From a checkpoint of a small mixture-of-experts model trained on Wikipedia.
Experts: 64 experts in each of 12 layers, 32 squared ReLU neurons an expert, 4 picks a token, a softmax router, a shared expert of 192 neurons.
Training: a variant of SOAP for the experts, 215M tokens, 6574 steps.
Below are experts of layer 2 (counted from 0) of a mixture-of-experts language model. Rows are named router (the router's row for the expert), down (a neuron's output weights, with its number) and show model dimensions 128-255. Each number is 500 + 25 x the weight over its row's rms, rounded and kept within 0 to 999. Numbers have three digits each.
After each expert's rows: a language model's description of what the expert responds to. This comes from a sample of Wikipedia text that the model never trained on.

# expert 33
router:527527534534521466482532476472460530517540513530504482456519475501485528486477475549491471528537507517546530490507476508540499521524522507520470490503493521474483508482476494529524496507540470518469477488504461457533524463488532528523500530534535482485531472470525516521462468471549474523471518526489510521481520500486469497521516480529475529515484536526466538472459470461476498477527
down0:531496460447469463516485497471491549526475509524473506507530542505550460508469456548508514525507529513505486543456472515537513515504458526523438524541489477518534476502554482502489514531527505454499539507507545514517506496509518517502485507485540466469489494517481496500498509517499505493507520515482445519518513478471487481457542540520514545495527532515479450482495476536490520513491
down1:464499499560521545509492523516543515505516474505488477486515494399505483500572520467508497511532499454508497493526544503500484529450476522495533510522520518488501498510504508528496507460493515497482530479459466479496509501497480563547498517463499521560476510510500510484522502489555462501541468484519508480487514489507531491504532513497504496477533493489498500510494476476510505503462
down2:512513514524499470527523467482515517513502516480505465507508497535535513480509511460505521551531473479481536488502453487467459501555457502519477501463495435485543560509487499503533534479544501512487479475461469494466474495548502505522506493512464540486507502515524502530495454493501507527534509522530486489484529498465506512477499507511469460475481533472539473544524530492506472480500
down3:478522517532489504516468548504490511483515549528489474425488536516479527516447444489477506526518532495537500514513498512468502487467506518523470521487477458487508467480487498464561519480530490511498536481505453500471513492503459515506518498464497495508487471499513533514491492515489455510500491464487502515497517548510504451474490476474495552467526572474499498535480487530480510492485
down4:491495516488494498477504496487478515491486500470492454455527471511472496563525485507509488488480524502476489509493492551525532524502545487474480499455506477491511554473501490458533485508520521486461473527500502538526502456452510504488482521485512464486508540519476471507483463517522493534452485505488510531490478523508486475532504506525507512489536472513497530500498504529462480478513
down5:521485474483496455503516540472511512488520516463483493487504505529509495503500458479509501518524490517472492500506498496506513552479485502521493498504554503494520517460488490528511506531504507532491452506495458497491501485498491539498499500524518523502497522537454497539525503529499487512516493457518524520530480531549479523508462521504490451548539524468580541539567534501501509512522
down6:494522480447503481549503473499547500475478520462537515494536448468522488534516486499474497478443526493499523468471479456491583524515517486477514501537502511492473452489483521497529486508532521531478512522466519499501523511482477509509485504492506483456483479510514541521441470554542486538496512525475499482477515509474453474491519476532497525483493530514473536525482496461524511496522
down7:479507477518454526512464470472521498543519511474540468496493444526493489474486504558515542461522474529528535492501494538495545471498521483500512545499467482510487492526497520477480460515455478490480529512509536466548509484515486511474517469514494485463497517506525497481451504474484529520479512523506459499484524493487496509510471492478535508467508490524486504480519499489435491499495
down8:531545523521492500488503506495429508482503515495494425511509486499518452448469510530515533522483446499513509523483508500503493494496557513555468507547490474515473486487528519488508487512509457462544517477450541533522466532545479497497474507487506495508513479545472524496482518497529529490534482513525507496523500476468528519490512482517488538521524496495443503525478463534500515468462
down9:456486493499485488512472510498539472518524521481508491525493486500498482515492526496526477510500477522524496517530523553512475445507473489476530515500522485512515531506486516508496492499540455523551475500469547493501474495450488517476483461510524490480509463493512512489456482476535516505471497524514491499510453514503486509498496535498534476489533553501500462509569502497533509508467
down10:520549498561493550508517475468502509534506521486509465460528512534499528472526520506449576510481532478459474540485533518526501492495510527511479494493487466486501504500523479489505494505499510516472504486504486508497507480503516488483535493448468486497510516497485526496468487470465518483496500447515507457512517462497532493540518489539460431538514481558537517501480491496510469529509
down11:473528474484473504453466482549536491455499499519522468504510507471474487514520487524491555481496492532494492503497451496554496477520525470529508465458469551487469492508466547507539470457501524504521513495542517463518492452503491480523482506506499494433473455515503567518483514529498477529463483501497479491499483526513521497507494485463520506516502478482484453542474484490494484509502
Connectives and prepositions in running prose, mainly and, of, to, with, while, including, plus Scientific heading taxobox classifications.

# expert 45
router:505529514547531482470531516479458526530524502457457468469533470511523529535466474510474495534494476518490499504457478524509488488526525519509474477515478506477525525467492527506527483524526500514484507473470473512513519528489506520527538529524508481473514516492518527515484513475501474507487526530494553512475456489475516516510528485540464494493483510526486526480482468519464508512526
down0:490515465475477518507477523475475540496510527501541490556481494501496522484507546501526515472459505543468513479547476507508479515511480493488507501474551497514527506543510548508482502544461497508490498490530511518498530517490511477483437538543478538481474473516511444537542506509516507458503509498499446543500515493532497510492491508502475447470471525478484490505502485520492448496510
down1:501509473487504477514497510493517500543492491512472498466484477462452515500510518492502458446470475519480503483544450453486523519486543530530553501446467459498484526484526533506524496505485491492494488480486541498491502478521481519516458484496530483522487458495512459477542491488533574513490514491512494525517503527488471508471472505480524517482497492493520518516462493484466518542545
down2:513497471477499467487488477539507504465551477452525492470546506474498512509462481537489509461487507491515473532533501498504523569505537469492507516502493465518483505488489475557500468536479452495486477491494469550549482457484514503485483489519508445511484492487493472541512522497507515489486541510487506550486502518492521492542501502501484455486526505469559506506496483484482468458509
down3:504527517490491498466482524524496518519480500506522482461504463496506489496490520468511505495493481506532549552510457480457480527525463511524515470484511476519476484501488534485517535523495491514515535479539486482501509495502476508512507501510527533516476490461472464515482496506492506475488494527454518535513533479458506541497477530497509573495518478509502486482518495507410501508482
down4:497510515490501503504496486486498509504498513517501500525514481495513512481503501498523505505489522490502493518496490524503511494491495496485479490492498517513488515487511481492494524494480530474489461496472502508484535539481474501484482497513478509501479493528556476485485532501505455490483484495519484530490496500528523458527494552461454477506466455513519522505513491488514485506489
down5:490533506533507539505541495505457487499491499498491488494534471507539491588440523476532504509441516492494506481477477491472496502515498485512482455479533504492526535462516501537466521519536534517504488428464476500471501529528516484479506548478521492481464491539501502581496508471492489479514448509491503521498481501472506503522548514529420544525516506538478514504497484511478485524529
down6:509501516504524537488528490494490479502583503504476475452486488501494491503535466537470507516474479531493437511479504517512508492462476492547543469502502502491505498480497538467507493507535521503498566505500524464483503511541483487492474528512490527465502562482508484540442497531563525471485476536478471493482512499480476507507461517462496496517512488485549500473510490481515529478472
down7:512546496506511484526502545470470509492470478448483463453517490515522530502489482558446510529540488533486483508495521476498490528460511508483464456447509472495508478469480494458522476467514483489527455506541531485539508480504451465485509493481505528547467494532533520513476500457538501472482533488513508539511528496552511481508489522532505486499489501534464496540458518491518541495510
down8:484534497544552462513488533480470508515550480502554534506531483505477486530469481526505495520502521470481479489541502491504526468505498575529478467514476511539505478535491522484453529525484499507442492522507509494520498526494472490514505528548472500499521500505482464508510497464483521521521525459490534479461510526489503509477495545526500557465507519533474498515503502511510449491470
down9:501502548510484538512528506444490490494470502517463542499496502471547547524492493485511473475493520474435529491472546483519487479527496517524519536510451504492483495512482496486502482563492538441467498501462498510548500501522529496502532513580528511494543457505525523447493519490497512490475498513473578473497521488494513485490481493522505487516474503502482449517469493518514502529505
down10:515505500460506468461477495503467520477492457536454533527492503519524504523523481488509501520488495508468492520494508503515509508477465492526502524546505525473443486528510495543524498503508534505460537517483534510498478506502468486501530458451498508521521550507537495542523523514493482535519485493499546476513498486494497519476464479533561471497540509508530501503524485560431474537443
down11:472539547480557485510525480493493501455470505527544481528514516493493492476489509493497520480504529507469495542529469480508469469478513533535483535516505461504465553513499477516521503513520483503510475501479468478469500475500506523489451542448488480471475477550507501492491495510529500501522512505473508525474457446470455485508492467517541461461502496534486555470471538522474506503521
Closing parentheses and quotes ending names or titles, and trailing digits of years, times and counts, as in 16|63, 4:|03.

# expert 52
router:535523528529548470488515484487476522526518511478544472496528478529507536496481477531488486518521509534469538527507472500541475538528512512461474481515490519477546492476518494545527482522530477527477547472476477479522516521484517524522480533530526476471522470474495527542471464491498479533472522530519490512473525522532549489516515462524472480526474530525481531472473469505461529515516
down0:509540470521518517479493484506494494497495477485525503513469490498475507535490537452489523539510487525489505503514514520499505484466482510518509521504518435522537465532452465507525503496496492501514474462471512465481488483483449495484514482494517523472523466534498523525481501523515509512551513543488484459520493530469501474502457478557507484511494487508494528511483517476531484474503
down1:503510468490482518518535520492464467511507534500480494491450526496439478475510497533492535467522503470524518568478530482501466503529467530483514531466436503511461508504500575499494488487508492500528516529494472471484493504514517495463543493484488469498540509514529528530540500475517493488522522512557511551469498456524484462513519525477544458522462492483492495491488488512531538473519
down2:515545525494450503467558516486522473489504477479461455485498494466498496510453530478546499522476505483506553488471471482512520466533519506517507502522495484519456494487498509497529500502495506498486487538471492478512519550519474535463498499504512476497510492514500510505515515496502454509500518475522486497525497496491496548491488507506505486523527553490510522507531532475499520489502
down3:523500458493493500525487541601532535536526501502517503483512520515497481495497503500463509501526488553526514499509540518508495536529479509466517532481490511512534487518562546520502480463454456494482461537510527486531516487559498521501476481494515521507499489501512535507508517504470495488497513501498536518476505455493478471502496495491521522509478483527505516530508490485512497494530
down4:510483522516500466473535488499492509508495461477526495491500458483515436522501491523503465491492465464493498491481496502499551481515536471474505520521507506505477526507466564515487532504524490527477485481515509474480530481491534509475494494489538501491526486464511524485522495513490428493495502476470511509496487482474461460504487477478522470471535504449469481500472494532497487480494
down5:506521514519522502519526471509505467472477511537481544518467508521535536523465464486503465493439479486484534500508484458470485519457481495503549478536478515472483481474455457457528523555494537478502563468483489489481518480541522500497491513515489473452462495487486445486524507477457511515498514507541508478493493528519523518511502520480507471479498437520551546478495506497529505522482
down6:488479467507529479502508516553503511486492547442512485497528446485518505534510475506516440499492552476518534503461461481513454522516549472496501497466507498527528518507493519523525472503491470508448485516475497520506537492514494522517487537482506505502492501486478516475458490509489469523543525491517524507497540522498518500535461500469536520505501468444515502524505487480499488485489
down7:532490531505487555517501491415546534476458473491512504494482474508521545499546522495481490507463462524531477489467559533520472480516524521515481493524510537505514473469538523484523516543510507489533500523512518506489471484470493476561441502509476500465522503542417524459454506464487504500496477482502515479509477512503512481517551529524523500500506496499465536527515519498480498488532
down8:540508517467528471504476496525504498501523500479531494489544521507540480519523494506533497502469552496534524494493498504493501576550521551491466515465490514479520504471533511491498494540527504497485524467501491491537485501491518566505472527509522476530491475482476527545487528497481488509508495504523493500497512494497527474504473501534507567544469527528484520539493507516497546476475
down9:516526506558527457478482514492445527509447505466476490486531480505512518480487461487517519502494426464449536465518534440510462499521479505506508496468426488457548489511528508470514465510523484484512544469505485487487496494503503491464502498485463505484495534481473499494488436499475507499504511488459470551520508523529536495495504516502558493500483487497544500527526488464504476445515
down10:474537509538510494516526524467536531504511478459502488499506477516495491450528492501508498515525484512508519501469458484511493506482517538486494494485501507493461523518480527496464476555523514530487487438549493551521517447488534514528494481500473512492506526519471531491490495532502512488461494521514513512518498494519513501490481503544481472481502499470476504516517526537505460469507
down11:544492515506498495520553493498492497471485504465516491503469513525468524495502497495519507513536520490475471477517526519545469478504495482515453534568514496476452527504539501451520498493516479499463522486483504525488477487480530495505505551470509491510510464504530531501483522493480464544530489506492540472490476450510535474496490530496516558515500480514469513520515525492509479513545
Adverbs and helper verbs after the subject in narrative prose, such as also, not, now, currently, had, did.

# expert 36
router:517525521515528489539526475484468525532534525490499480463525498531522513492465487516478470521520466531529522531468489460508475514517506525489482464540484495484518524492487544526522496524524479531474487484474477476510525491467500512530435519531518502486517495465539478482479497473447478528476524504489513520469507530516520482536509482525479489529517521527478514492497489535498542515523
down0:483536462500461505534488511466527506526507502501520460478502466533438511475512490493518499477512513503513519513453494491505482488477476481506467491502527530482501488515500499557474467533490505537496478525510482520503492495514471558476502492448486464490489482494497503469489451464472516507492515531481500452468492460494458445515493463528546516490499493495477472505494546481488510541509
down1:549527496529512504521543451461477474507502485494500531483498522512490494507470471515493492487526541516470459522474541468492484499531494452511483493485542497546510496505478488495564547493461480530494510508542501490475520491562533550529542528524476514485550466489467519512497494525502497482509469513453564492504463479518522522539466464515492473503534521503461528503508502511517486494483
down2:507489488538509466522505466460480537519475474451465491518518498505550535474480507494482450518508511513476518516511522527498511490507535488514508532548499521560519487534481511505498495483500512473463529477507506510454533502535501541516469516511484508534505516501504470529504514524511476532493503501489480482494513504530472491489491501493520495511492518516475497496497497456509473552452
down3:502483533445474515527556474536486482493538501463517478522509478517541507489545498478463540469485475487514485528521492468524527500431521506501493483567527502496516491450495505484498525491478473507509474527488479492469510501464450464499486449488481487449480495500520513545470490456500518483489480520532530469521506517477505523490517447483515469446473556446493466511490507521514447472467
down4:487500521469467500517500538552520479531489537476439453468497501452523480496452510484494509516484529535461459511512507516535521471521488503455456497498515497504486493511510498448497508480508486503500503488516474492510542488480472482494555457477531505455524480489518520526504545480508469461454490492524500476512466501458511545484489516509482478460481526487505530492520495455492530502530
down5:466528483511508512504463497519467466506566532561477519514493462504495484499513528514487508475508537519459526483521539460536468523456494476503472555446515490490526483493494511503488506495451474509491491531459500486533484457524486519537529537490505502548491462485484493476541498523483507520551481499486490474473522474488547505474528502496491510468502559505508480517490529431502515483502
down6:476521452502518530476540492517504488517523457484493511461580520486516501514449473537505496494506523531480493517472496496474484507489476527478527519513535541481487487485481453477474527497473522496552499469528569481500509507462473510531518542499468524497542526483497514526521537495502525534487535551504462519522545461536456504522500505547509487515515492518493498542523482500447511500503
down7:443467477463502536522481462506513484502532484506478489552477475504525470486538532497521560525508547501525505570517532521490508485484543502518535530512475558485438501473476530490529503473499493514542492479518518497485507495495483482508477512460481515484499475511512487499527454529546480490475535484479470539467517465507490498489465473510533472481480482489464476503527554443519526491525
down8:495509535514492490484503489469464565482543504522485522507513518508472461536463490520485542483493455470514517483497489470493479487483530482505481490489483533506446464500514501518519539452486565491546505441478494535544503467536506511501472495513491480473510503503492486493525503450504530532482538517459554521512505516517519510475513493512505505531512474559464509455469485491508476512513
down9:483532502500496500525500547509485485553533488487503504453570528566518508512455514498513500515466504530505573497499546510501510480501464494511514453503515496468512503522493520502539514516517469482488517519499497466498527478513478513522481487535489532544485484459541466513493505479459526511489544510462530504466493504492508474531509513509472567510503524498493483523502516523473511475481
down10:514548480527499503446540480517490530508489469519514503451508544505486467490443466534485482495523512484507497486518451477532542493523471523509479488471511439568463512479476537522518501533530459542467541544535480523493541490540511509501492490558499564476536499513430512473483486482451514466488487516540548516540524487536497503483479497499505531515525495537497497503494524491484506487496
down11:532537498497505508490530466493524501520456507499509498442497533511510520475500547508478467496539452474506497527499476448494521518486492481502472478494547471505542508464457515481512526527468545502463504480525484492518493512512519470543540468498500544512544483478449521555539482506519519519508475491485521544527536504504474502468457535530493459519525543516525409508532523501492517494487
Subject pronouns and determiners starting clauses, such as he, it, this, which, one, New, often before was or is.

# expert 37
router:535533520520523480460536494470486529539533530484488473485523472518476523502482478495473496527533477529483518532482466480516471481534531513501468492514473531479464515476478462502524460530531472518463486483470466492530526482470501517521475523531538466463533474478534524513472474468476468530474524513499515514468501486473517520521529484511479482535495525525474538466476495491491537523530
down0:506539521511529463496468547463470472502470488493492481501490510488524507484506454517473513480509533493505489499515508480438511472542497510455505493516506515543508497466459482492506469503484484571534498523572475449492488507495542531477481484515531493460508515503504477486483478508531489512486493516526518536483513546511519481549518520521511545544471495496505516527496480481514489505527
down1:501482473544494508511502525492479522521521551446507514484549550483500479510511508522480479511482500505484530520498494472497502548517486534471479481497505503491491499509459491453463479454479506513498507467484470519489480487473516537473468468453500513474522520448481542525500514545471516499505504519472481464498518498493519450492495501509507514498464503504531497503512506523474517516464
down2:536481477492517502514523479479510521469533503499446511519516508447510504489490481503471532505488544513519506527549472500458497472490550481456519491499494494512486559469467507495485522496555490469556461522490467500519496494493502540522500533524526551475512495518493489525526451483517458460524503530510517497488494491457431520504490498530487528479479538531546496494453511497473528500530
down3:500537506465493516478515542492478500506454481536504505477503526495511493501544525451475514505516523470460511537520514467486474454507522509513444502489483487514485492492527483484486506499529490536515507461475487511454489526525470497522506499466466508478499505500516445491512521523522495480522465544485524506439506452457453519507497510457500454489528498468512485483496465504516461526526
down4:477524463503467492508492475482529479475510471455435494520470513454474520538497507516527493487474495466545488492465506562498521518502502506451509532577485523481495522473520517512491488511481505501514491470504464487490492492505485476501500554496495504529493471512479511503493520520490495477511515494489492461551508490434473484465462484488525510513504514499495521522497529498497515484523
down5:503513512505457473528505486485499486527466520512507463554505498508514515488504500508441520534521494475547546497486471464460515495512527526495473487482496546557524502514502522493503489504511509485480421517494521515465526529539523501484531520482468454498526520513467498509487481586483451492463529520527524504519481518486491505498504509504504479498521510499513469503505491503527537488498
down6:503461501489528475481499485538480478516494533492531516480508553513464542515470486512538532471476517531509506457501504544489483535493491466480529544530543494521472497526519534525538518485488505499547533505530481460528543500500465525482496528490541472481515493454495491484498517518484500513492490515484520546504477510502505530519484511509507571463507537516529517476456493492476502508506
down7:485522498514506521525546503503473493523527520482490513472499501442484496500522508491488506516520496515469483488471473529485466493489483538478494521503529461484503475509496478454502493505491474496475504551471508487533488523490515473497488494474514474510476513501525487496434514519507501517510499487488499489484494514469507503490515467512522469495518516479511488481453510527490522494498
down8:549506531488502501492465558537502490515515534499469487498508498458512516509521478496493507499531458490499466511507485520519489539492501515508513454507455552533528504473503504447502517479476509503505501467523459519475565497498528557492488477526487512473461550479505495515502483535423483504491511515488508539509456534571518492513515504457491482497486501515489503494515517520505493455467
down9:493518484494471501487529534520499523492479499518483508525466532496501500471455495469478534498490477529478432474512518464509455541478506475528500505506445527484499521534499508516533495528510485505493490469517511523482523490491520509528474495451477540468459487495559462513477490473497538488481515514485500480519516463461488521473539503483541482503489524510504495476513466555489531490499
down10:495497488471515476487497479521491475488508483492522432489493486520491491510521476501490498507478473487545473545475500489516547524525481544528497541505513523470491518527532486491500515505495461490474519450494498472477493512497518514543462488448514456528511479474486482520469505495517441508508459538473545498540474465512494478492528522464475545533537502524493493573489486506501517490517
down11:486513536443459537515507523486495475530476501476513502524502516479487485513503498517511507456496526516530523545500522486521551498533508514526453535525481508521496525507523518504538491524515516514498455518516539435513486496491466475486447516531497532500516504493479516494490458502525503493477465532506511513492502541473476473515494558490511516497526495510476498518552481441488536511513
Month names in dates and tables (May, August, June), sentence-initial He, It or An, and odd mid-word pieces in names.

# expert 40
router:508526529523538463500531469479448523523543525472444464517525471525493522491465470504473498528509482521501510519477468509530475522531532500504470464532486529471495523470466501535523476532534471529459501472488477487525524479471499511522514530512517477476525487482539520507472476484530471518477526529512531486488482501495492490532520476532475499506504517527476538471474468494483502528534
down0:511497533477507456490532476493500536483512484493513542488501518485462504506509513509485533500484508516550503515496495493553510526532487487512488513491498490484503499543493520514531489504494466483504508518509502456499508446506506514496489503515549507449532474480446518466509476505458493518500552486466461510473478501518489493469495497490489465525546534496442497476537492457483566482473
down1:489461527483517495501509508500536490488513475489514462525491479507503518518452519492493482421514490468526493515490492525484500487501538522470513477488477462523484520487529454433521462525487480474490447495518477523557514478515493486497507516509521528530507523418544483498493480514556496451498485477520525566505556494492463444527520546481495519510443521501465509536476472477532515509493
down2:538497486484528476534468495501442480467486503465456493472507509532494463515506527485500511455522478496493525491514482488485543526509500538527492489503526512510510512531483498493496483516502496524512470521493537436485524521482499478484510541506485557522483452508462509464536476475474495477555569489470481496461474479484527501521523507494484494505490494483537568525504518454500513481474
down3:515559533487480499542495471526553494490484512507501495505481541506447503511550482511482485532499498503444519507452461492516499469532495549501520473484472518528446460536495532504542486491551511472512489509480487526485544496510509472461499556475502474502497425500526490513474484487503494477483475484479522529496505523439568496467477494520502491487461467535452521522488448483475508508516
down4:490515512493522529503509513511460543484459495520501490519502505492476526520543477490486509515495525472502494552516481503506512483484485495504473485481517481485526475472541539533524513450495565498527496494498515526496533551551479479473512527478455506513542493501472545488479483526500500503464507545543491472494515511521514486483508532549500516503514532498488554529495555529550509488507
down5:497500502500505511432549520455490529479488477518517469482472528480512485495526528505455471508523518501512541564456462501462513499493479453453461483519504476529489531539473541479512533454510482469522502498483501494490495512503515505545510490480527497550455525505518444480520459528522543496535539514421494533531489501480531527504499496511524493499478457499470499509503518483527520454524
down6:474484515519502533538516476501471518520448510472508527494491458498486494542481540495496429508445485542501495482496492480476484527508495526511549462536507493521489499460487488504511515512513490466480509484496500537499499457483512504475462517485520490499474501506481500510493488503496492480530507479510492523490454466531521489492524504539455497488510486535508492501461536531456502519549
down7:499484510482496496525470483479511461516540497479491454477449516491469484519463501526565518512505539461460491511529501484508528531509519529467510479514534530502535491514501449501496511560536480539504512498517539530503516538503499511513479484510509492492539487487468452517491508461532472473484493521517555512520478559483487507497481488514545513479526483516498516473473509513495486510488
down8:527534512502528537521498484564451472502475486515520502543485439496467484424470523494488509479494510502428479511480517464466512478464503514479527469485525531583482475556482483522471466475497496485527488536486477514484508530496463459478495492461507454496486499539515501484487514474512478491513447499500509519527475496470491519529516503477508528485519498507464492509522552514523487525512
down9:453507496501481534510487522563510500487514509522548464512505467505547522545517481512477502505503515495501486534476479516464515490483527477510496497492454493503483515499507488499507529494493522495521483515504500462540509476512454481531483470421533468506470503485487531491511504480551496515527475477457530468545498515503530527495557507501481542502525516458512482519507497495479500480477
down10:487512488520501499495467505537466497463479529459480514505478532524477522498477503491562534482485513489476518501473481512514500497524500517479501531458493486455508472514521519520506487521525474452534484519492485511474552513500520564520445526481503547517530499475552486536508474532455490530493529528496519476516452491512553482512487437543549510503544451501540493452477536538503532535482
down11:529488466511534559496488540525530497483506513513524476511492486455501499453498476530475469543497522481486477506505492489481491478483486493489488484508528545536464490478500504537490537497551551477458525483521482503459491536510524494469499515522505482516493502506531508469493538506515485487493499518476452519503480502505538482499539492542516471488500447539528518533494516499506490517521
Numeric pieces in tables and dates, such as scores, vote counts, years like 2015 or 2021, and digit chunks inside longer numbers.

# expert 34
router:531523523513530478462506506474520529508521525526499480487526466521480513487474473485474478528526490510491524530474468463514472484522523531545487476534468533480470472475468497527530472531526475513468505476478476455541534461470506520526502521510526489472527469483488515505474470478513480528476529536482533546469522500478522513513498469530493498537475523524477521480480486455482520505521
down0:482494543527483522484535519498540527469480501473470496440514487487471559529499491511502481470463490508511522517487486472514489499486475524544470531503503548486507494556495506487460504535486487473501525499503519499498530472479504480508510498458532503494488525491488507467513493532471454500496473531505546528483539520545534527477524499473462506489498537501485466470513491547510542501487
down1:490503500497469498487516477566516534456466504531493501468503470560548543544457522552531513506475511474510438526522510502501535462500500466546477476485485506552514470522505529506534486479536502544496534495487513512512501518503530492513536515515485485510507489490527496509532529537489491509478485490479494460479520490475489538538490507505514508492501490497512473502514500499500548486526
down2:504489531473529476552525554501484515480507477539515466532548480493522480511495485491476508489491510488465502496491482486499473484496514526481486535507514488479444499446536497496523455516550498504517523503485547483505542526535500536515528455476473505468540475498514502498548511507506504521467456520497498506525484477475500533494513516543480511521483503534473500456543532505497547478505
down3:500495488472516464548512518504503523509492545509518505484535513508535509535506500514494510494559504494455551486473480493489503465506525482522517540498514425481485496498543511509471522483522514518523517529477520450493462513520527509473527476501450512497511441493512519460475516465526482507511501509504468523517564499488503440504499463485505528490467490444547524499468518505464467479531
down4:527513483496476502531483498515444514533490497499500471484488526506504525520469535483522546496465489477473483522489517532544533487498496505572530480481539514458490449481473462468514507481544482475476526481516445479534533504507533474533537486505506492459481503479465530511513507498515490528494530486496514466523500499511532504516539515511524524510512504499513481487519498467513508477476
down5:528501480506526490488512521509512510447468458563485497474493517500470468556480512504468524530506489508508522493513495495512521549514493470503485478503540487502506481546452484447501472552534500476462529500522535483521545530538490526481493524500472519471548491503466540500478477495484485491503518485525514535481502548472470495539494504497479535530503501499470457496509495509537493552502
down6:452533485483492526535532460460456484518474467502519474522476499508551556505503487493532501456485507492486466497516491475504496509499480508504492527502496490520487461545502496492480480508487494473565485471489498503460496475482476486530484539490495459479512540477531497492453519495506482478513472507499530519508517485499489501512529502481518539519472479531517494471504523494507507524511
down7:458484519593502518513521529497509516486521486465526445443500463514472481495469508509562498454483504539504524485495514522500546526492484488541468496475519482510534549491479489528526503538504499509459497456531485472516475481545517523512498516502503500531497487542498464511473510495499487517533489489489541470451495491473475502551505501515556492504509475492505478516485499506493496471493
down8:487494494543499512512488522495489502477494501518529473447495478542494503478492526486472488545501492501491501517498465480537444481479458514469509494503467501501533496463469494556545522519518495492451539468465515475562518474539453487478542527504510486514484499473549470525457515502503496501481494482476505489470500484489496507459497485523478497479501528483497457484553514481489555492513
down9:467535492478537483527504561509501488468483548507461494492528507531488520513525452499476482479517493493529509537531532502487497547477463506535491550466488486519511484509498501454473459449509503506495472479515478503511486508487525515512486485470501482483513535490502493488473500511487491507464465463497493485500503542534505504515450501475510502504481548532534510503473503520472555505537
down10:504497472473501506482498486463515523475523484500508522495498464474503496511504457499516539523504491506520487491516560546499514512508511507474477495500518490485487478570492495471475480503533525469497509515504458478499530523516545453550474476504491506475497503557521549483486522482517507472488482471503523462507501505519513480492524520510475484464474510552523547509483454485488529484483
down11:499530492457480483506515530511505568530509499458488442507536520511469461518562494468486501500475525533501485543485556504512461497508554553465503514495469493421437535479503521513565521525515510515460498515492462509472544519488506475493506495530516504496516454516488498522513496477511497504520476508515508508507502498500478465503515493462516518500504539518495486495491473526517536486493
Kingdom: in scientific classification boxes, degree and minute marks and ″N in coordinates, and month names after on, like June.

# expert 24
router:505519520525527479489522474469486520533539519472492478458525475519479515447466481520478502514532519524505540510490478534494475540523482527533478473523469511468535479479447503529519516519517471499461511478489487462532526471490521529527520520525495489495508492476533511465487513505502482514486527462469508525482547545488461431544518483506501444523455512523479521479471466537472495503517
down0:487490501496552482520528456449518501478520491497508504550484501476462523538520545553515504483461517516545517512482468500506541531456500466483415508536539537484531517482510485474488497518523498535481445480527486483488507487495456462510474508516554504494528511471517513505500532496501515464494486498472501486502506494536486461503479539498538498528510459530492537495548501482464529492515
down1:505458552495485489538502498482495552507487551490470506521498480535525494486489475510540517498494487502526539521522497499491498522505512511524482495512522482511522464527477479516493518535517508481466466523489514470536477520544477483457511503492461572508543517524532516511483545538488496467554488482499496499498474493527504483535534499500505528536490526525497463490487505535515529486502
down2:493502483490483518514500463468462504494502486514497500507500507516501509519530497472507541544502457521508469515552464530531444520516497579490513494527436525504518485484504494519535439473487490502517527497468477510500533501522483518543521465508550503485505544490506488505513496498516512524494527491548478520486480465502458510505484457556514499528502475513502492467515512496536495555433
down3:483501524521506534480527463526504470532468475479507486502516456524514493462520546512557526457472519478518487506515539453468441478497499457503517470530478500506499493451474526475470524509478493480480471452480472475550500509535465466494515501522524527512475475544491510530497498528502485505454512509501509485468488484493433511512457476521456510497473509511492484512485526528518523491520
down4:509501517504502486489458511498475485543512463475461556450474532460467498536480503515506482518477510514535469469483489497476512532471488499552530538478522491510474490509508467514535524506529525491497480498474519519519490494510477496513496488485504487544510516486502525524495461489521506553502492491498511530516477480492477522531505509477446514555524514505489528458535488503516516456480
down5:459467494514525461491497501494516455476526475532546491433477492494537479483464488499511517524538510499501478487474540498478524523465489495486461549453520511510481490472496504546476531513472481513459506496486481471512485511524520492465472447475490548524471454504478497524553524519481485483487512516489533480476453518491518496529544490514480476467478481525482498506504494510478508488531
down6:533439499505502500535491515452495500480496478511531516503535506500534489524488463549501479498536473462492508539501458490481523583515487519514503503483477515464466499513455517511505491487506472480469485481483485493487476516483495493466486512478466512512461487508503527550529507481514511534466517512429520496540508472468501501525484502483510453470520510496513495508499457495478492521458
down7:471442528499542477537533515509488504497522534469527506478490480506480479523499533503543468505508498466485472487496471486499492480519478518473497486520531486536534535510523476437505563524487512540519516506441509469477544472517524515483515519463477519484476498512479511504513483505464506487523505487453496501477513551519455497512478493465484517464504432486446548539520536509459445489532
down8:469525459493497490459473453499481540517480521501531517462499465495502514466481511520519526492509486472541522506485476489496473475506538506531490518522515506565505465490523500516495496498479509522499417480522481505529439512513478466442479500468532478478515474511483454455458505453480489485503463514540524496495479509487503503529471497539517496508515508484517497439540520524467475516515
down9:509491514518503517503497462493500460464482512530568473535501552540483506529522491491497518485438512451523506487490506485493546499509496494513486475523507476463502485539500445526484542514502483511485495546545482492472501485521510481499533496508480488485500517547513525492453529519491494498488454510499473513486506540502517504497540496513494526520493518542474478515501520477481507482469
down10:492542502517530513516482455475478522498455478487520508517527499503535501538466498516513514496465498513512526510507477525546504525541508531517504471524470523472493517452508482503480511485489484502491504536510478441514512474491484514520497519459515494485530518521477487491529509528466511541454543520488494493518458515558461474499513534494450485491494524544470525488490489513503477523478
down11:477544531477457510524493514531531493489473513508468470526546502521460551451523523462482504501491478484479464498515492504508487524483507510465483520472479511516516504499487520534500469483513505533445473508487505492496521505499480504480470442496539508544536519501486523528511459521482517499517513512512456504528488494513465518473491490558492421536520514499509496538492499482503420486508
The article the or The, sometimes an, its, his, usually after prepositions like of, in, at, as in at the time.